Experts of a small language model: width 320, 2 picks a token.
Below are experts of layer 5 (counted from 0) of a mixture-of-experts language model. Rows are named router (the router's row for the expert), gate (a neuron's input weights, with its number), up (a neuron's input weights, with its number) and show model dimensions 0-63. Each number is 500 + 25 x the weight over its row's rms, rounded and kept within 0 to 999. Numbers have three digits each.
After each expert's rows: "comes after" lists some tokens at least twice as common just before its tokens as in all text; "gets" lists some tokens that make up at least twice as much of what it gets as of all text. This comes from a sample of Wikipedia text that the model never trained on. Tokens count by the router's weight.

# expert 6
router:462432483499491525524494555507455451538524552532534520461446488481451508525496493494532512517475514498506492476463499538521484477499499470510531495524544467489502504500459530521483532514488476
gate0:491485571543468498467510527516485492523499518502491476477515506520507477500510524471495436471506470526458528481525538496476543542466512488507531493499559516449506502507517478545508497469478515
up0:484495546514477498460536507518475490520506520466517509498530532524494509514490500463512470503518477553453518484475486517505554523456468489518508520457542460457481524521508477544520506466506511
gate1:544500507511478493494537459483515530530482459537504465526500474525505473504502493507509453480534526525500503461500454469524419524530548489500488474511493509487512522465521512502508448544471525
up1:516533514524533466492511528489499514535520499545486475511457454495517487510491531531504533486505495460544513481495457494499483523529491476529494512487483481529490481501504508518509503502465489
gate2:460481474467493505538474470542514540486540479520503463503500494542460459535468504524509451515508506498559502503546525532516503457518505514466473495475539505449501513518514489487498522505502510
up2:500496470521524460518490507529526539497512467525474486492489453577506507491521488530498466462485523453496474549500540538519486506507527432507460464489517494502484496510456481499475485477514500
gate3:500508511445534511539525471497484514514517511473500481464506511501524501539526485449491467536511479483492467504503499517521456537508542487504549472510507528536507508459494497511489499521477506
up3:502472524504513525496494481483485524489511510511503483536497469488484486513460550500490519498485472506492529515479473449464515498501523512490502538486481515486516532516523495503512528470509486
gate4:496509460534538550530506484508520469478538487508528511503478493499509465539488509541469489516503481505486505487471526497496477519490487523512516468481519496452533480537501477529501530475510466
up4:536507538491507495522522495523537477500495543470496494490512514501452530475494481504475465536487524476508521495494453483505499488506526489438518487537565540495506502502504486521513484483484508
gate5:542475459496518496468529480518483490520485449505508490503488472499489515528575505491545548476487460506446484457527498540517536500502520551500479494498474539482499511573563499449531513486542536
up5:503500484538496500498482483489462510487500503513490479518481497480514493531536505498539521528482495469452457478555483502531531513481497498513514528501483490484525509536558494498514543506510504
gate6:526475495505487462512487486500513498499526522487540516498500473548518528436464482517513483508480538503528530475520499515486497514520488478514511529471482519503499540525508497494538492540504516
up6:499525525484501490496471488531527489506470501509477474515480508525497471508525479502508534466516500505463508474476483544533507489499486519467505477499477514528513512488529452478483472510495438
gate7:505526463455533470538504503445527473496492494452516506461520487506461495486524484489509466512529517499505490525471512462458543479487471544500476499504544452541502519448487535509503502509475490
up7:488466469459443484523519463506486538546514457488510515499526491451541519516493521513475509489501500508534516528487460476457471524511524504551475455493505473514479528494489516514500497516490488
gate8:493508552516499491488493483487550517497466572508491453512496532493500511501504519548487513492522508531524501502515580503487497515503497504526509481538457485510485523529487476464506502505496501
up8:503502508480508503530483493454531511497457544473476455497452534526474490516552502544506514488526568510529513507518534490493509516485505538505519482541439529555474490531493502453487486509484462
gate9:537518539473501541498488528491517475500520549489508478491500472519528522515515487495449488533506466537491490494507489486497486506490510496484501464557510519534480563521495471551524487519499537
up9:527476489444496484545530487483463500527547463526520506477466516484484485499545506535490480505492530497516494528525499498526472529530494539436476539489529456496490467489517519484516492469517454
gate10:472533455476460505491506545466519509526464494464482460486540561497534498464489490491488470493518491507508502508513506499534490469501509513505480526525475523505466542481529517509523487508482477
up10:498515499520463559511485534499522481494513499472494523555523505508529526523482517467531456518498505493504533486484508491467504498459483539475548475559480438496454519446462496500496488505464474
gate11:509512536531518542467511509499515489484458505523515514534503486495512474519479486502476542452510498508488537504486515487507487509510487506535498488470492525498560500544512534462496492497554506
up11:475504494470507466537455514522474539516518500540480517505470518482486503486526495513505502527478515499482513479458512513503505509451525475491490529500523461521521523512495477499523491541485456
gate12:499520500487509524531542512521499505458491469504528469477497531552534505457479514489502461444501506479497486497515477470482469502516516493478525463555510514504466500556463483505524459504522516
up12:494484486478529510519499506529563493525500477522509514534499506528501506534489511524473491457512525548542479535473499518511470527502520525464520505484529472494525530514482510529515494454520482
comes after: " ", " of", " N", "|", " T", " C"
gets: "2", " over", " for", " m", " at", "–"

# expert 0
router:492465526507550453492527453535540481570541499528477484492503505487471532498493493526504519510524491511484568498471452523489502515491483505473512499500517474476478462528519535463533468519538489
gate0:495478506514494536491490490462496496501506522482490521471481509540490478465515533513489506463465478482507487457506515449534482489501518500503497486508511516512497466513511465474462542482435496
up0:494507477497525485523489535496536461509489537495525482505533435512501521520548470446482484533495544518524504491536452526523529492467496485498507490475513462479533480522494514523485504512555473
gate1:491490482579524489499484523503494493510510536516505504532495487510555519506549454532491524494466461518516510485495494488512521528521488514507479442475485483519508404530506507507520499445557481
up1:488514451505466521465492476495542515487499482471513514484485502520523497505512504507503525531479557499495477527456478515499481481527549516501520501524492502477468505530519505526515486489503476
gate2:514533489557491514481480511481485489494491487500446542545462502521496487521518500505522471487506529527489501500490497474513457479511543479477510496556528488515529481491546453500495520513504478
up2:529512458515509482518517495514502509492488549482501473496522518533499531521548497486471516525489543502525499493482494540497494488493496493420564477500471505548504537495521493535515506473491512
gate3:484522478521495491525520496509486519510491489489484510474481490480539473498527513516519496537456500506526498473534575487546508490491504475520507513479543507515494537526534539509514515477485489
up3:533532460538449527504523485495470546491474504461511492490515479507521480524506496464508520511522502461522509454459493497487522523513503499542496472524496518512485556478519574490502508499477528
gate4:470469525515540501439465525499490535479455495475478566520481472493527506481534509522489472538485505547472489490485510472497521491507497460493499521512471508478536507503506464497509523470522450
up4:498508493522503451498456492542502529465463513501483499544519460476480539531490516512474501488513510500447499506544536539492515510466477512499447488512537475470521505506499509503507493541549490
gate5:472526461527495505533514536520503521507504497468485522495544455497512516544507498509488483496490496483453482522470529485533471494461498529504540520541525494532483489510540524497487532523498564
up5:478509479474517511492497516523535516516524465483503517484530457505504499514501503541506508517522495491496501519456509476516468497476481492521526536546517500544495536488532551478496508538470570
gate6:439509500513481489458483479532511524494458492492469540505536465484538513465521475500510502518468509516488488466503479473516506490490437502509509507542561509484466521488485483500486476502550496
up6:467502529495460470471504504504493506496431517532495511465535470488480498473477446498487473548468501515499497522523511531512501516474472568525488482496537474474511536524574485500515500501533469
gate7:536558508514496508454514478472517484478469482507525477508481531544547484519543556488471487498493471536480492541513501491483492488480541513505524480456509530536485538538515516519501498478487496
up7:464475492526443481528503554531491560505510551532457491480507457475501494496496478477499478568500523469525509485514485513546490486541490515487445542482507490494529509502496540503497503475492494
gate8:543497497488505470534500522505527477494559558526514461464499481495468519460464482473472520513501497533532510504490509471501459508513453493470492528490541490557542530535477489499517474518498503
up8:513512499470478467485508508520499490499499503482523492489501463495499503521522502475506479530523441521486505498550523473508484524498453431453494520516538464551506532518503504460489463524526518
gate9:523500452517550483510489513508517526504497478509459472518485477443470502525518486483534493518482453515496495553510477481499485461491529522481445465473525484550520548468508465488506525536510498
up9:517494486515443524501487491485482474491461468518547519467500490552537483501495540510484497499498572511561503494467511522508518533536484507464537477525483496457498469501529570514507520495479480
gate10:507509445446489533487472462510546494499511446519507501484510492525550526490494471513481512489529517445499515463469493496497490528468502491501527518490477508503513499496519504486515507523481501
up10:468502522540496501515507489510496502498512519480507487521495491513508473452501525475483444512449542478466501521486523467471516538498488522503534497513505496500503453509504482516487500485527454
gate11:472535513518477494527454490501497499498451450487518507498485478467522472478465530531512482555480534522467499474563544456496509521507484537500526498470475509510537477508547532551482535494495492
up11:505483474489556474488539511508481526497520516538498479489480498505496524520505475479469513444509494492540487527452519540531502463492506468524495490514523495483480528491470489501512489524489489
gate12:473509516490534496494491517457507502495521473502525493519521487494477535522520487445503497492482521487520515491457455464507471487482528506493436522540473509527516457439491489501499511500518498
up12:497508490537499500506521467517506498499508541516493480513525504545555444517511519537494519511489488481495475506544538514528507508514481526503537438451501528487501522494485487533499467543515519
comes after: "0", "9", "1", " ", " |", "8"
gets: " ", "1", "9", "2", "0", "8"

# expert 9
router:506499486510493511443482504467465526522486516475546555485510501509531534478495490489533528499553512447475521435484480498489519519495484458516469491516521498496512490528513486491584551500503512
gate0:488485478514520516520480476562528496499494500505470520500510492514459488471533513510493527503485527520479518517498537485526505498577507480512491503499529473495476532475488498490480515507574511
up0:455499520483513464490492498567517484508505509495528509490511490501494521536526495498507498513484528516517457485476519487494459535490488524501496466482493480514503481546519475485485472489490533
gate1:532503501463488525514541561504511530484482536487503534502506522452483501500497542496505505481494518515507470495443522520492503464515446496514491480471470499506515520455515561518501489528527539
up1:521504503478463531518526532479511500475497532495529554495493534482482516494506516467539513473481521490504480507450502517510530485524492488551496503459453503512502537462472551501498499532559543
gate2:530515506513509514495515484466506459530472528483482500509496533495513488477504452551499492497474495496529489512505485517516465490513478460511540496503493493490492488505466543506525471464501455
up2:519473507484531545508483478479497468514461538525448514479492532486516494475515475541514494487489475488509520525490467511532460504498486468523522457496471478490505510506477539516534486472470457
gate3:517490540482503540465507506437462485513471509521510527488448487498521475500478526508495527406475459493463494517470531474469537518489477507495497511499510508466523487474505494479512534497520474
up3:481535447510528467524470460512525490510485475515488461497514503546476500491471473493537511538520521483482507480511511493499483507470458477471522508505488497523466512519511496528474487460540488
gate4:520511482535519528508506472501496503477483437488473500488437549491501451472505505501507507515527457501495529508452454499516511490552464525494476505475477526480481511449529499483493501538492518
up4:528501463511505504523517477495481448494497462484487470490438545478492473489532493493498489519509439499490512519468505486518489526562474559484500497501471515498479501451528480491490480554466538
gate5:513485498469546461441534490500487491520534513515466521542523470501508504519510524502489510542510521528524510483505521495517502519463441501449508481509503468523529493495494494482495510520483502
up5:489516516532548524534493453528505528479503534536491501492478482496476484489559512502483512488482535513491509476509483462460521522522497487502501450459523499506514499543465501484517481499495468
gate6:532522523498510503499457485494459497555480495476515478487529505485501496448524498469536484489485523512480497483508504455506503508549486499486466509473480517530471477462492483493526531504500492
up6:517527454483503516490496492516546505465524488485481499500513499531503502512483519535449490499488489501511486517485485531495508485449488490496513437503546562503491546537467541508496493481525526
gate7:509540505531515486477447508540508485456491473482462494509471498542497522479507500477457492497487540506479496521523575525503475518523510529483465524523530489475501548498529506517513488458525474
up7:491510500525496467511487498506547506460484462500489502498494474530494526489472501497441502538502510512484541528540514510540437513506469502442477513518523490493518511487523499492478482488488478
gate8:545538514485474529433500525499495479529485502489516491494500504511489491489522518489515436460455512480507471482538514466495509501519504525458546497502474552501473522470548487483500463491507492
up8:525484513458525472516567491529477491505511523480533482505496524523462528523549505511530510574525474523503499490512548486510441447506513471525508487555529510477471473483498529487498486503479554
gate9:493501483550521492513535488547537487484491491510477484504479459548501468499488462543513498503488515542473511550468481492496491497497519469482512507488542481537466516508520479519472447500510508
up9:505503498511538469483489450536514487473490487484479519502467489559510512517493492540542491479524506530467490530463463482498507480495520451464500495528546499515478481514486461536481473464522489
gate10:483520488469483526528512492470505535466491494503490474460547545474494501510471491483523484522477500517508487507507514515491527487466476519496517484511499497484531518494487489465465481534507497
up10:483492517540528455449493490520480444528497490509509489520451457522493479505537502523463480458504513488520512519490498466515455475523489489538542492483504518508517468500500520532484495500525516
gate11:470506504483498489534493485567508497485483486516528492473479457513473494462521489520501535510508479536514487498494504483510520574527479490459520550468487442477501518537471518557500471487501461
up11:516482478511508535495489497428508488485498511472451501501517566498524518540495510541487479454539489456501498496491498520511449509508504529525524469517502550532503479476499471447479501524492536
gate12:512548470532444497549502470488508518539467534476531521467516507505491502507498464505523515535527534478510505464496484541493496471512533497508466475510513501508530523502514491522531478508454490
up12:521451452466517513509523493518527535536524526546536490494507494515514514468485503495509493480503483555507514473492509513463484522536457499474468472467477494495479510528521529480517471508492465
comes after: ",", ".", " was", " as", " and", " is"
gets: ",", " was", " the", " as", " is", " a"

# expert 5
router:407449503487469497481551523517449522544528499495473527521517536488513462471489451488510536516497479477469451498503470506471484474518498501504480551513504448514469459485523520496475513493470500
gate0:500541535584488535521477456538533513494463472490501549539489512465506463507536494517514480518540518502506504496505504483468478525489507511517493471460460555485462509517523555485493515516534479
up0:482479459456499427478539529476484499520505483512520469468500486505510568513454510481476491472542483501499479505500506505516535498495527526475551524510534490523524498482490463484475456477491544
gate1:486494475522502506537490477521526478496502509468518467498486483527486518467499540515448506460488534517499479487526513470490517470519507485501523517489505483500505498499515500488481524516468472
up1:524501492461489487489511500536497508537543479529481493482491517485476479492494471566515498452546522497489560492519434528516502495505491462495492533488514563478498487517492476530515512521500452
gate2:510516472570544472487472504505535516505533456505511517527500492532534493455531480476486462500515507513491519527493471502503464495514511489478463548437513517554461573551495485505524509509508514
up2:515490477495477512492490504502483471488513500466493513477493510525517520508478495517456538465482507477503500437489536515503510497476541491449503462524484499497481486460518499458491473547442494
gate3:486536486494531489472536554472509494463505489456513533492529471512524505501480538458454537506503492502471453516486475499487487494490539523464541449529475514511565479524512479535479498489553563
up3:536531486459466487510476466483484447490454537513507488490503532468497489494521517503475469550526480528531538486472526501490474513472502489465553527474518498539491530522501496488509533511485500
gate4:497524485515491520500477489497486497497506483501531519518517562463534464499504560514509507538514566476526503536519478519513481484519452514490523507499488525518528491545474498496487516535518520
up4:503504535493506547504489493496481495494482520523481510551538527450525497482475549508475499500522499493522485498460485542493494477489497562499523472544479500490499473489485473503487535468510532
gate5:523550486510503540488514555507506487491529473449524475490488482521516502432523490493527461507491510485520528484500519489497478538527471520504543483497478510506496502558502527514513472484486550
up5:507505492494531529520493455521500494482489499507503540518493505535431517488480470534521479512519533482463482533525537505498469525486513497513508533502520475536514492529489504489488470471490510
gate6:512536428526539466496496488504506496493452500511491444526453533489541502514515505493515498483489519525485475513467517526512490516505535495460529520539537494462479535485475479474476487472492517
up6:495517477523535496466469453480469473476530491507498480493469517484525453538501496500472484513495467503512494501494515496489458498479545451507466510516490531530471520498526488519467506467477501
gate7:512504500455527466518498467514517501505481520478538445459464521490494507441482505473510513472467534488451490464484551458489504483526477494488500476491518514508525499521489519488459496518540499
up7:502486548541503525453504530480476505499542485508526519508471506491510510533480491484520484511490469482512516524515471503480467526492492533466484533507492515439497485470553492498510521474506487
gate8:471510512527492427443511500483496510497512531491473539474506517462535502511522500529476499522510465499467455491507487494527492473507475526536487482488481473513469447481507515538457523483506520
up8:488512492513511453486513527504521519489492510478498557454567502504540485494517466490522449509476471509479470509483534482575479515495495508460537496476496517444500457539487513507461503446501483
gate9:525521472522466525523516432505522490510460523487493495516517499515507493472527514516518491468517514495510527496449515452481494510499503459512508476581456505509482537484452470508517518467525507
up9:511496489504464513528490478526538524501476503482512503513495508545458475482546482509528496485509530511535522454483542469479488512444511467531544471523451518477464535488475511474511518493536483
gate10:526524542494499505462501500480514550483544510514490482478482491525485516481507504535494481478494480514499480490503522523457508517508450529497474519493518473502531516505500495488462522521548549
up10:522493498459478519498496503490488524526510525495512511483494553500524528425509500518479499519502485501512525499482491554488539476498475499471494486514469553486502495488474503489528527516489512
gate11:512541538497476482512543490483519467506506510487515494524528488478437452514482509503479538454491523526491510542493546484474477473535489518487524457507544500471513499485501521493471529489544532
up11:472471526505514541513491481461476498458473482530499501440492514454527517466495485521505494547493512485494475513479516491535548473463481476511499522515489479547534507514533483463440525486465469
gate12:503516466491474504530460471521506486464473481478471454521549518488518515469465512456487513486492495485521492497496509471488532559518491496469498485537490505538527528497501484535480528477534520
up12:489486527468536480493524513480520514517514512543516496466481461535521462527544471510493519538488483513506468520524482506544506467485464522500477534523511547466500447541526524494504526500466482
comes after: "\n", "1", "–", "2", "0", "6"
gets: "-", "6", "4", "5", "7", "3"

# expert 1
router:521523536519504495534482494496514480484522484483479482484547528518525519482518533505480494494517494489528484502504518502488466479514526516507499527467496532502501488531497525465485470518556542
gate0:509509470501498529519533480489509480577503478486524471489470501497550530521458526483474523471487495512512492448484504469480508531503530500495531496489484470513453514491481495495490515490470500
up0:493525510457524445469486462540501480521522493511472521458522464523558504496550493483469485490488460482527497485527497478508518503511491531512528487518511530462495530485491503472511445496503515
gate1:497496503521533493488513513481508506446534539465456503514518521527488481501475523502493528489520484460507483503497492523521513488531519506541546495490525517540500500499483532522536538446550487
up1:513478483503537475496524514520482546513549477501502496533499479505479481499554508480455491487534554478485508492529534538477468486510496480417501502516488523466520514514500473526477461535496487
gate2:477528500500511486500505448478507545467487485508513515520482540524507505483530482508496498497500517532513480556519441496512475483528496458565534541502522487473486472465493499521488515539536534
up2:514488485525514457522520439510527513487528486524483531495483521501487546474510484490499489489485483495486500557528462510524520510521521488545497503542526503502505469507467497435503492492530484
gate3:454424476470501522512480477453506514465481497472487506509485502499515492492503499503513476520515512480478529551496471495539474519548527501492500453503441482442454492506510462506511502564499492
up3:535551509526478503479500561504515512523526534524544492489480521523466494521497503511525558487496484486508493494495564548466494480478479454522520535493532521572517509496486514495488499481498470
gate4:505539481479489471471500473507497492530507448503510487521478441506521514483456517509458521536488467486453505515494494487491485511503457473485513472502498460514518509510502558538483512505475491
up4:536494501483524517489479490489464469486546492481513489499492514511530503477488516499467482496527484539533505470510509509498501470482458509495505518504476516526539520498511487497508558516507497
gate5:498493518504475522491511517484544506518523510490480502478484488520495514525499472507494548530488469532475540466522465511500520524520501495490488483505563474443528498489509536501495522500447518
up5:523442518477491463503528527503521526516469493513460488525465496481502513520462487526493510500482487496473515486492467470524517529497488492520500529500538485486509468492509486484508493469490470
gate6:460485499497462513483538525488564520500500539496499476504489500518495463488505549554478518488519524485512511548464505481487514525469523543476565497458471478514483520476532527502518476497459507
up6:449462486484455520491514493473500522517510527530447458543500526527479455493502542515471498513515494481493534533519472470490523528495510528460548503493496483502458505461530530476530517512473526
gate7:508522514509435512464522478487524517514504494490493515478516500532525501470494486486473497528492461469459503515523481519484547462486510485473519473517484499507491484493513461436473512524501471
up7:494489481497491474495474551526497489497530507467520531524526516485500533532476448527479496530478468512498480534478515496515519537518514512492482469493480454493483497511501466542486495515488506
gate8:486503474494491462517531473506542514530521498480507488465469522522488489485506520504511498482518511511521462458523450483484488513515513524515498500530494517531508467469496520492465460520508478
up8:512505490503483505530504485497507541496481498505542536506528509473523520474475495491541490521495505459548497502514512519469494491461540449545499459507485518522516536519501478482485484499546482
gate9:542472472496445487491472470480483548492557507481457522512460455539517533487522486503516505482464485526489497483479484533424508496474478521519522498520526503496515501506463495504525506518510506
up9:468526503503483511525509517489511452522454490483513489492520539457515457464496508505490505479528510498515506499512487454540475506505500471484490449476455499509495493504523522502501509474468487
gate10:525501481520511513506451504473489514499500474497540512520485461474454485477490511514485549542507480519520530554543456466467494518500497514540516511499507548523498500511534489557482485501496471
up10:523508522489515485483496521549534515451563552504469514520514501518525504502516538518544516461519530462497481498472514478486511476493512507525491511485525491505480495490532511484484501518533479
gate11:565516522480572500455513506505515526469523509453484513542488467483501459535503513526476504512459488530510509516497495498505493494531493483556495475552489505493507474492535487486472515500523513
up11:498477533458506561499473455503507508522503469507494486502516532509486517500483486452481516510526493480517482564513534535505495560496455472539465502517517484486495501505504505527508523514528523
gate12:513481536546527486454524493499503486501471504504535484521528534495489504504485561496494486527527478545500526513515527529525431503517470498502562447518506531518537510515506534503528475477478477
up12:490507485513473492499508490544499517495540507523467500498510484469472478497448448515479538471492525515521488465487500465520534460488526532511498536500456505524486479513534469520489494476523487
comes after: " |", "|", "-", " (", "==", " with"
gets: "\n", " a", " —", " were", " No", " Date"

# expert 8
router:520548487489465519460506508543477503480497526513480474501503517541488466498496485522480518464500516531560526499490520490497530519517501526503494489504486470489478466479502491509517507531446500
gate0:499494486496491509542493465528507501484497500483456534528462498484467475540520497505532471513497502503505495491488505485495513529532504496479484513552534477531481534466524481554490502478516502
up0:523511483518509481442519553488504510505519477492492512496493495483507532535520487509496530505494548519506536508475501484531504490471462519491464486466467464495507534506498542499475452476472499
gate1:489471509497518472494501521494497536476490515522516524471477484493484480492520476503514520473498551444459495498465529508457485491529496489455522532530525513455502493501504503547497512479520527
up1:559517511506494485553510495491491478501532545496425500528516547512493487479527511535536486529481428485551473491537450485524525480480504518501547484459481506535467506498490500463490502538479491
gate2:495508497446474489472512474520483555510481514535474520471517509497472487494529537471531508501471472546527497503464551527481486522490518479521506509492498503483515523518555538470518507503511550
up2:517477518495538464523538471483522486449535501503508495499498434490508525548493508550462503483518526517476529513526508500480499501502489495460470498484489461522502522491503487519507483453511468
gate3:530501468554513477443472508470512512511475502502532490466521495501475526540475501490430513490491490453464503495520510489498502512490475486518518422486497522451530502549507523477530496495528498
up3:493490540486468563541514495532515517476543500498505517549487503512535461467505472489541502519485517544498523507482519483463403495492524493525504545448493499510474513476496481498463503524448530
gate4:474479458498503499513501502482524519502501530480518488488474486513492494508541477473526477501480512516514506472491462467462509550504490500521499495486501521489507552486510522506485496493538514
up4:494505509521519485506500510484516520492513540513510492510496468474484499499510402506515492523493500500516499513493480492429504509490525482492526514449510506542492514490493524518490467510497521
gate5:489521477509497513506498477502511500513521497530484477505450491508538525476473468470507452555498526485446514533534503509538514515549504466506470490532552528494492486505509505488525484509521491
up5:501472502501500434536493506500484516489545521507519523457545484488468463540504508540478521507483545485517496510482499515489530470445492490520545507489458453504522500485482523525479493479478495
gate6:499500463511515495555490511499466520523492487532489554526473491486554506493483471472534495521519458526514503511476519500499482494502499458506523492531553460531527510536519499485508463524488536
up6:490483501498506532476507520518518498500516530499485478490503472505501490530510520494488529480512538471497481487555490502491478491540511524522518501479529505509475504489494502478503500497508482
gate7:530484549431481479481493485527464543503486511475509512504524540516487509463538468530491533527500501530466523499499533488506525510497480516499457513496467485496481524479516521531540515500531482
up7:478530446548491493505515537482501436462499498488547469513515481511507489534468498466529510443467491466512488505518465514531480487490537487519532527519482533494491458482460493473487527545487533
gate8:498539479526499525544538547496522461497533513509494505493500479504502556490510478507429487471512462528503473508501480540518507481545541482506508520490536473535544463479486491485486471479489510
up8:476490492531503528553515514518516489522516544518499511510520511496487514505492480460471450511504539539512512499497518538523529448537515485492520537483523467491493496495523515476493515477478460
gate9:475479491539524482476503489483511528503496437513472513517495516520475510502482551526537475476490487516507494537504494480472454501561510496516494475472504508499497481550467472521498484469505463
up9:483481482525519489497548529470493525498491469509466506501495477504476508490494547490497512498477470508488485530472503480484473509577474517500485528498480481467463502523481497514504501492504506
gate10:487500462519505497492480483520508467495475511452535476525496513517506508506488544568511482485524465517534543508521486500496507481488513527466536466482474457470489475501498494547477531506491557
up10:496469517508518497494499503498539458508536460532572515505466522550491542506505527510564454491483463497509530532536495503523473489489472507474517515431498522463482523498497483545537461522504510
gate11:480489514492500528512492527473520499514480545499554459524460507482542473463490524486537485513464484486507469583498507560513482484525478492521565537520489510530531491477507525493456484534490493
up11:487467439529521511484508510496520479532534476493500502504455498532491495524529528514509495502471475482520528516453464497488519484488484503559533489469515543544459493503530557502552462512494499
gate12:515477509475481478499499512495512479492545498488512522490478493486454501550545485552481507457479511454487516530497487567480496475508537523501489452499502501556439544476575474446517494497522514
up12:499552478490543476499500515514508556484470472509554472520526488487530510486427447515500523476482427539491493462501533489505500494529473522503515556492485469436537482505490478487457507544530495
comes after: " in", " the", ",", "|", " In", "In"
gets: " ", "–", " (", " season", " time", " year"

# expert 3
router:482516535485495489514559486489507478510545458470484533538509568441528498474519504506531473534498494502519501468493497482506518540522511506519532544532472505473492546512510537496491457539501490
gate0:505509458537499517485510468522517496517527542487538460517507479517493511506543497527491480559541505478520463542517491498552517484490506526469518504517468504530520519472533491536497541462535444
up0:479497463467517489520480468533507497504502461476488496499498513497465484511449494524541500533464479482549473518508472503510501521475488516556499506496510488486482506505510464481515546512499501
gate1:549502513520530534491536507471503482487438460482481517463527506517510509485500529502479522468490484483503508549481505470505496490471518529464510470502509527556532514494478494503486482505506496
up1:457510473482511506524503506539482511516483541526490498508527462512497521552492464487493471501527512493506568495468547468453527478515500495493502483502491483464532487501475494483510542493502467
gate2:521534477502532525477508552467487530492504497464521563489512488475493499486505509464529497462441492464476467487477488537489488530506496477473481467504477510478515484473466523488455479472479497
up2:535519473527496488502487527523491481486456473473493476510505540511484518499468495499501484475454496520521484516459525497481500517500494506508503503488505490524513484491565463485477514500541529
gate3:529476462516504531473496498501522505511485494515505501544495526497474513475521496495526509428523496481489496493566481492446483459513487561500526485468512514522513553549525540479506498490493520
up3:470506500489565413497481518489499450475486512503434493477497511477451500493510455486495481512507510482570473512469485486518460523476523494476496515510483486513481483521492479440499492476502489
gate4:459481480479498489537504529489505443539504493525497527485489486495541492467472465454509516495477488545495514492479498529483492479505482479488485494503519492439497493491465495513490481449536479
up4:467498486516506507559532516479520432520483510508507526500478499486538525460507488456483511503505507513498507496502498524463467492512509444506507513498467501466450502492507465497510508466494470
gate5:458458496516524491587490487447483505530510512522495531528490513492513464509548511552554504486534473488514503513498513511519456528481531478464473483489485515502476513494490518519535499531466465
up5:547518486475489514431515510500482492493494487504481481476505472499503537528524449474498482488482523475475510501527494531542522473547453484512554528498474478533493536459502535478486483527529462
gate6:496525479476459522464530501528545483546462511496512472500531484530465529490490512445462449480474523461535528466492511532506498494484524505507487516534470486464476532503470547474525488497499432
up6:523500495461437466512512513508523444515492470493490527437534511487480475507505516508502472485473478511524489455489473529507528482467511538494499482484533486532531545515508482477500485582490497
gate7:496467473547490538512491512488554550506513520486502504522485530504503493510524514498547513500506512529498498530467438461506457516463472491533512451477512493526510516468486487497489478510512515
up7:513493523527538491482476527524532507488538552461532462511517477505443484509502527513531469483464481525512502489484513523493464494438481476480491483521518519524532490502475498468511495508506455
gate8:520497489505544530477518507486520485507514519503496476498501528546527487516499518485464442464515520535473487481513526509469499522511461455547499471498480487534492469554455498492490428475497508
up8:498502495509497536498533503468486505522514488529531481497485533522527512526493498479526478465474512486458483475512500471517524503502492477562471446513469502539472493498503548489462496493464469
gate9:519507513498461486507490514508523511505470511521483515487494472496478494506455445489504450522513469467527520525484456513475514498460507490523498438520489470484490496507528489498483523472465496
up9:511499496511488497518507455509497513492484471507528499489535504454538525530488495501546494496546548506440515522458514474484497504503510455530478526530456474499506495519453470506503487494507482
gate10:515470477462453473541491484469475527498526448523461507497495521486532520522513441488513476499500494515520551514525485470484487526497509492510510513450499517531480487541506475420508488509483461
up10:490484493470475477431486480497529522517517512486456514511494487508524501486472486491509530482507508468482444478521476458513497499501505478565441559488503520472505477528534453525467516486517544
gate11:494500488479491537525493497479510498515519446533500505536475524501497443450463550528515507501476487546493534501440487544516474518534436524527459499513472506488413500513475543503503533494514481
up11:504523529465487488507499470531497484526499521506517488478518459516503524526505471481479465489522511453500452482504507473475563507461553485500508467508484516509558468521539482462514476485486519
gate12:464527489449514473490537468472541551496504517526540483523487496513502500484476485479519503501499541525489498534558493472499499535461543468520523490507513491543513503518514490483470468499446501
up12:502503477516503481539505506510478526527455503505502504479446522494536496508473523470488512458482464496507515455535494517527499503443546517471559502492512536528487498492563517483526497473475532
comes after: "\n", " |", ":", ";", ")", " is"
gets: "\n", "-", " a", "==", " However", " ."